Weights of a small mixture-of-experts language model, trained from scratch on English Wikipedia.
Size: vocabulary 32768, 83.9M parameters.
Below are experts of layer 2 (counted from 0) of a mixture-of-experts language model. Rows are named router (the router's row for the expert), down (a neuron's output weights, with its number) and show model dimensions 0-255. Each number is 128 + 24 x the weight over its row's rms, rounded and kept within 0 to 255. Numbers have three digits each.
After each expert's rows: "comes before" lists some tokens at least twice as common just after its tokens as in all text. This comes from a sample of Wikipedia text that the model never trained on. Tokens count by the router's weight.

# expert 89
router:157138107085106122163134129084079129099133107092111128138102114161155132166079115147115075159138149128116184121105103107113117116158171120091125112150120158130137109160108140119115164112133152178104135109104082117152090134116169126154126107084133136130160136128125134070134156154128139087139104121124134133134146157153105123115144091147153145123162125097125107134159091137147150123139087175103120146132074105164175119139119102134098118129144116122113141112119162106145057131130143115177141106100121137128129124156118121120116101116126098150164115133160088111115120137133081117080136111107109132145127148141138134126143087131113127090144116060176142159105109074093140154119143127116109144082114121167124103148155118108147112102114129114147111134121075135159117121143166
down0:113136122105174117138137094107112141131131153136134128101145139142134110125105130169095149176137102077102084115108108089139174126110130106083149175077141136134117118122113177111094170114139097107118134127151171152077107155127149096110110122120088119138154154156118098158119118165139107099111123129121145134115096137129149145155173089133142102131131129147115114139146100125114118136108082145078116158130142195155111124124084118153144091132139114115143149136104149147114108134169140100134097086167132225148160099142141125087124142094154134129115110141103158139135128091094140101143160105110169142123097108156172145133121123103108133138101108119105116139113130193097135131093107109120140140147148126121130086116109169095100121114154147127149142128102117088115124138122125
comes before: ", ", ". ", "'", "\" ", "a", "; "

# expert 38
router:127142132134135130125157135170133144121112138113123137169152131114134118126132116110152149103117125109121092129158158163133164135112113119122094124126124146125134094137126111123111160104148099161099091104130103135102095104103142156117149159148105102137109154121108159127150155102127179103162085102149087122150142113158114094156156128104151116116096097142089078100176121158094144100168130122106099092114168129116146109170100138124179135136111138166097116136112133133130097108155125167110120092142097090130171096107091109156084156162105136150110107164120120136130117122079124167132155114097136121180106111157117138127093131118158155154151091122156118072194095082122119156169086167151145140120126126141117162126095153155120173131122145127097113134147140143138098106143164
down0:120089106145104115154155149143144127089132145135159139140132099119111097112102130116115150133166111103106144128117103176122133132131085133121079131126099117115150116123174161092118152137177143113111126153122144120120115133120113170117114107155104106118140128097111112130135138121131148137094132091142123093125139124139124093118192113145162138142128128114131114092138172130115145080121122164116147142185151138145154132134107104121107141099150125112107138149170131117136090128159123093139097108160147146120060131140134094121126155074160156142144144114091122115136099120116165144088173106100123152148152070154113141122085095135145162094092110122129140129066161126158177098154168150106142124149142123082149107143105151088156101124156140155133165137149189116082139154171148
comes before: "and ", "which ", "but ", "who ", "including ", "a "

# expert 200
router:136169145104114117109102153087166157111113135140113116102123155133120156163098163149092075166118097095141127160151119147109115100157103093149115134147110175118144106158100099115107102176098158121135194133126128147167138163131130173104125117148116138119092105152125096150136138094133116136106157145157167114129133130128137167085137119111090136140128168136131153132155089101121138137142143128117118079171132115096119153096135118149089098146163129147158109102144147160141154112131114115176133072103151159138084114140097146136090145126118130143156145095132094117119128148135073153148125148165091121082148115151168159121174107137143115121127181135130152154098143107152153102152104161119145095119129156138138128125103147094090156093151130146121114121160146094135122146132134
down0:144134104162111145100152105153116078176117156137141109080120116102120144093122116137127117141116150123112138129114106148151122143105118125116105093135125116144159101133143148097098127116119100160182122132184118100128140110155146133099116158098121120142172135093110148134140140138167099092117112169087095156140149144125120141132145147092175181135171098139096132107101134101115132149173093098099118140056101122123098137151152144119137131131120080147151124149122132124136093147127095125138148123124107170142145076154119143121138127107109094125107131113127116128170072127134127129148106157129136077096126154145102151175106115082104128154146081138089175134084114140104122097142163110156105131140134091150125141125137110157155114168093153152181129123125130101108111108178091
comes before: ", ", "–", ")", "| ", ") ", "), "

# expert 233
router:129104095114147152093142102164135114133084116116128115138135113128140138159154119165118116147117122109154148121143127120099103113145147091103132100150161154119107119105176134145138129128130175118155160091129142105102118094158141155124075149082166115128156087119108126104140132139130148167114116170150120104115117132156140134143113167128119117121127165121156141082116139121096127144114167161158106128135138152147138167137148157111118151123143144161150153148138105123079127105160132104156101106112156149151149165141170154133134093122105144110115122152083161122140103091117147100115108152098111129171107090111089117133130180176133112097124146109144135141090107135156159136143138136143108165127129177140090100145155148090075168157099083136114184129111177100068162128120095
down0:157106127141126168136139112105161092126176106147107114149104120170116126124139121133128127083113105138107108125118085134147110116170121102152129151145155127125132153137107114119158130118113114133157134083121134111154137116121117148110118089134121131138147130102125163118127133121109132155130133098076147148093108122109170142111118150150094096112150110106089147148123147103146122123137174104128189170102120132094107092106132175128137116142092088102150132183106136131146114147140162147135070145112100074152104125088120128144129103113165178141102134115139119163119132133161134089164156136180138108132079111097156111101159119135125126158120146133092114094178081120095122131160117104102112091148128103125157147116102123193088167139158148098125172135170116105129100089108150
comes before: "the ", "a ", "201", "200", "199", "his "

# expert 169
router:098114132137180146128137131160151141166151127086145107069092097130154132169142166128124125161122170146142136112172133117138111104160142142124144106130138124139083107153107144122152139150118121155142149126151136128117110074119156171112116117122127127166172101121112141160110146166122099132159095176170143162084129114136113101124163099128141152124141093183120145112167099111136152169170142127154134124094122110111120120137109151126140121121185091106158151135105106148107154112119140051136100138087175133120137126126173174153134102139136160100183154085124150137107114133118130168106070140162086129159127157148119105189137151138125075122138160147151138119116157172148099125127129125121136150124125129120135147125145123104115140148128142134168134141101146142132120134117117
down0:138145118104110134152116147090122124103133092147109118118109128149066111124146119140117175108109153142121159076134141141143220128123147105091110119115099107124130153136119075091135124118100131171075098105092112111153155156145116158157138135140128112092136137122140126068161075133126109140095092082132124122093136086137131095153128136152160121093113132091096090101122182140133085109107124155140109140173119142105128126121110110140114111086116164117145156128153094162104098083122157130083120181115095148102145144116118102123104126123170119127092158120085105091096145143114134103071140111137138119120077132100111143077123134141121155104111125162108115115139111113126113140139092123150133141134106116138110114136137151098124154119128099100140119139155121120132113109106158
comes before: "the ", "a ", "his ", "201", "their ", "an "

# expert 220
router:146118130112162116099144127150164134116095154104162120143141104121147136146148140177092128138113107125134149154142136126087107107115120145139115090135134129099109145118159098141125137112117165142157136088139114111105117090188106174095102143094151159139144123107080129116082169136101098157127115159178111131128079159121152100158143138109139140110154173105131113124126120115087135126148155107136113130129095105091106148148119181137140128112169175158127127157107074173072140108142103098150103090122121143150100157119150116116091101169137149152132112148098143123143110139126159111109091159114116155141133140128096111130138157112120070084134167090156135133118119140154158130130103124136130147118138153133080087122144117073081110160099110159165136140150160109098116123105122
down0:138109148153147120124116099144113075139156145166147139109138095136105168087162151117118116131074130132140121136159128099124096141145149127140123154137126118137134132126117137114110121141130089106133095131097136163098152115130109102116113153110158125086106155149137104138133164121173160094111157128121174106160114129065117122132148108137138119128093107098142120150132141150162128121139156110138096121159092158156117112169177139142151099143104119160109132107127159175082181136099073120120143163133139101139114131144122185170166164147140170158149123109116136159140109156139161136132094120128132082084119105117117091126136176128147147164082116108123166121151133152153141121138147154163129120125122106141130097135129169110142094098149185077150129167114106093163143097141094
comes before: "the ", "a ", "201", "200", "199", "his "

# expert 6
router:108164156116141116137131145079147144123134128154126109107161164127130160161092157162116104160128075137128127127138097158102109156156103110166100093132127156114120104139107104088119119157110142121135154178113132146175144139159138143091116112153127131146094094123139100154108129104115139126097163138160152131127157112116165152117157093113095145164124143108155135103139135096105118107158152133100089070160165125100125156085097120127091084137148116127171112083182161137155161127097131120173144123121157141143099091122131133168123125120120111121125106105141136105098120134111077147121140072155115132098120129147155155124150120150142134092121167092106149150096104081140140134152122166142138128126133150153123122115124140111064150095149137130109098120118113080087116151129170
down0:154093136116127131158116137137162115183071135105122086058142131143124114132133111148181170118096135114111134114096115099133127140111105155121135146125147141123130145118125128103138135133113129073112146150114167182106137138154124160110171143145170130116112115132114154083099128089142124128138113140109174152093070105131139123104121118098128151129126086109153120179132155189149119136108128146125125135121102114099162154127142103079126138139165080121097097170100132123122112189131095107122134112131127195129068115106123142149122116165143129085186152159120141125108111092112116149174168100133092159141112162134105116124142109146110132164104122113137134118120107127151168154149145117161119111124179146100102092119137155122161131116123147128122116114104134128126133134103159
comes before: "–", ", ", "| ", ")", ") ", "), "

# expert 67
router:123162142104109110141145153097154128098150142139109127073101120129143170114108149119130139114132117102109112113114109119140139133123143143170162118143133162132129100144094108167192114093162130114130119112155138096135131151137134119118134106135129116156123109135114171132103116148136141125160156152112120121178109156096146153103106150131114161128123114148093137166083150152117141105129143130082160132088172094106126103131175155143148126118156149138151141159110134170117112150107133153104109146123110140126131102080086084113152096144154114103120108112141128099131137093149135128135121063121085130105102116159100138146111099093045118093126127097164114128123172124175119121198135134135142094145120135153095125127106134130117115169217135147143143141098155114174129143142105
down0:161094113145101134129142165176147089122096098137117104104142139119136119130132084132120159135162117114139145112138085118138134149124144105141129110147111138092111067099120145104100123090101116145109103108074148131104116063139149159138165142185171103132103106127139171162133144118131138175126153113161103119130143150101090151142119112165092103184122134135095158095143102147110073170142194109123118134137095187129117144164147126139143090108135130113102123131101125110151111126116144135151134140070079131170121123123107139140140160169094109088162156132126108099111136119098145148150086117094092133112168118123122159165146139127138145120109146154122117166144167095133133085112143150160152130117167145117137136132119120098137133142149131147113125121160133147121122174137129
comes before: "of ", "in ", "and ", "for ", ", ", "("

# expert 20
router:139156097128114126105108132106163107082164113160129150131134139142114162098098153144138137134156105073175123087121122149164117130098123154111142093150128118148127087129108124148143125116148152147136110100065143113154122139134104117096161120139168141164121145127100166096155145131105141100134140088120092116168072116089157133077078142153141141130147151127093100177094132132153125081135131125105157086104110116128129113145137101128172090139102138156131128153104144165088107176131106131132099126142126099141141106146101111076128105141122085122103157142147121128139104117155112099103141086109091144129145150111102149130089126094090120148168157133142132106157113118133163137194083131160097142126155118111140113137094127161136101139144139122110093119110153111164135127150099
down0:150160124152119096126118139122117195155124146085105141085099090171140112148160138139122153116133158122098113136132099106106143132096150121144146085129088099148113131107159133127120131172090071087121119139108154096174133125121105158120178113099159152095140157129146130144135144123118104119105129086114135173102160075112126144157141089094111110115117133111166145124149124114145140145116121096130138145134106104116104103126130104121125151091104142108162121127116089140163113175120152105121129114130132132140181127157141105152127138177091122157146140086147118145149122167147103174130139202142095120143121089148146131115120134120155114107070111118149128125117136135113122102137137137128167120160119071155104127119088118099120137118141144053141131095103139149119113155171164
comes before: "of ", "in ", "and ", "to ", "for ", "was "

# expert 240
router:152147110131136141152170147144150142102120145095114130110112116131142166135111132112132144111136170140104116119129168156167175136127110138123093133148123136091153094165134102172108171099161132160106103094125111111099134106123163154116139165169088095168119145115114157135144192121100131143170094097164111103087114140134107108161164109133154118095118117139116109128194131146113137153150150127100104130114156103121122134129128158135185111126099093147113106152133123148122102105129146170130095116122101111153126143125096140154081139149138142122107124103091130138176150119089102129109170110102135152173095148158100136114099150119147126134150139110139120100196142085142120175159075159121130141152126154134114118120075129159118132127113151150096146136161166128145139102128172
down0:162129106153130130102121144149133115181122125092155113167137133132114125105135121095160140148158148059121092136122100102131121160105163109088154149155118052126088120131133096130096139122127159113168163055141123115099093112153111137139180128109126122101142129160085139089127106147144121146073109123123122123144102121128118128161110140095143127139132146084130114099101129150128119088115149090137115109138142125175148127131135114127153110134169128143102148136083114131122116132157146114105164150086128106138098136156109119090127085112124104153139115116107119136102102166128105104132106182115150072159118145113154115124151131123155098122114110077159108099099107095116168144137115134111126140170112134108128108127106148103137083102123132055083102141143125150130106128087150
comes before: "and ", "but ", "which ", "the ", "he ", "including "

# expert 25
router:124084150138112094131157111121135133091096103109122118141121125109092110104155140125174102167127151144138075134114133130148166116145105189151115096120102155098110130116108150120089097154144148149089154112107166124125166156164145174086121135123125113090124097168093095145132133136124145157145146157160128106082131124148131160095139069104161143106111108134119167117156123095122166129179140163144122136124104118151107140098159161137090140125178113148133106131163088151155146154092141077103167142127180136138156109119147137118152141129138147092094111127129148119116100125098115159154127127108102159163156139135142147117156111160116096132135155100117125137174133104148118119139126132153131109128107146147115108119138108134147145082122148153105108120106154109119198137191138
down0:126116107151149098148116091133096134106142127126139099120097089108109110125102136131122188177120103103165138129168113121143119109123165163150155159110106114154148110121112148110099150115138148134073115113149109121143114122131098141076091120133110166151118141108077137117151078101106108159174111146136119105099148114164125139146131145145135133155138114137155159131131163139111143115167118130080117127175162163127119152077158146134141115132136105135102101196128134141108149095125140114119124121156116141132163158171127146112174145140143158119114137130165162132128093111130124136126112093092093160158126145169125126120121131124122166095119166110153152127153138101158121173144128134141108131087111126085211137142143095092157102133166085166121169117118120148098132139171112
comes before: "| ", "|", "–", "/ ", "(", ":"

# expert 8
router:103147123089163112177174137136157136095150122090118138142102098137120164134082126081131129157120115123092086122159124197136186107151115118134125076120136128138127141158100146136121165128159105151090106113126135113105107129146140154113128172163081137150124153107135140142169168127108120156155103121164129152136164133131096110151162112113140138119156134148091083130155108142120158133165170131107102110093140109132172139141143146123132092137140134148092107147131112116151086115081105151125108134117119148176118106108113146156083149139106150121110143162146111085120172097088073137110148113104102135167099140129122140175138135088163126108163158083129119127160131121130105137132084151160134165142108108161111116118145128139101128111126126137108108134134161162117139150111168
down0:109138112177135144086110179162174136138140154116136139119111123132134132120138160141089099114137141146130090107137114162143153136181167153126154169132150101153147089146124117128111140163179127129142116113135152152125128159095174122087141136160140177117091125127124138132148128118145139147176121135150136128092155138133156114135115145113160150111095114130131119146106093158154135174143124108138128160136140095080171105144096126159130080158135088111106102145156137130094129153149161164147104123130120111174112160097125138201165130146123131152130103135155153112074161143105134133170138092123124176107113168086156135165126142156138113092142151113107126148163132125113149120172123156139143112110138117176132146090123141125097152139153162152126160125156106100156115139084154
comes before: "and ", "the ", "but ", "he ", "which ", "who "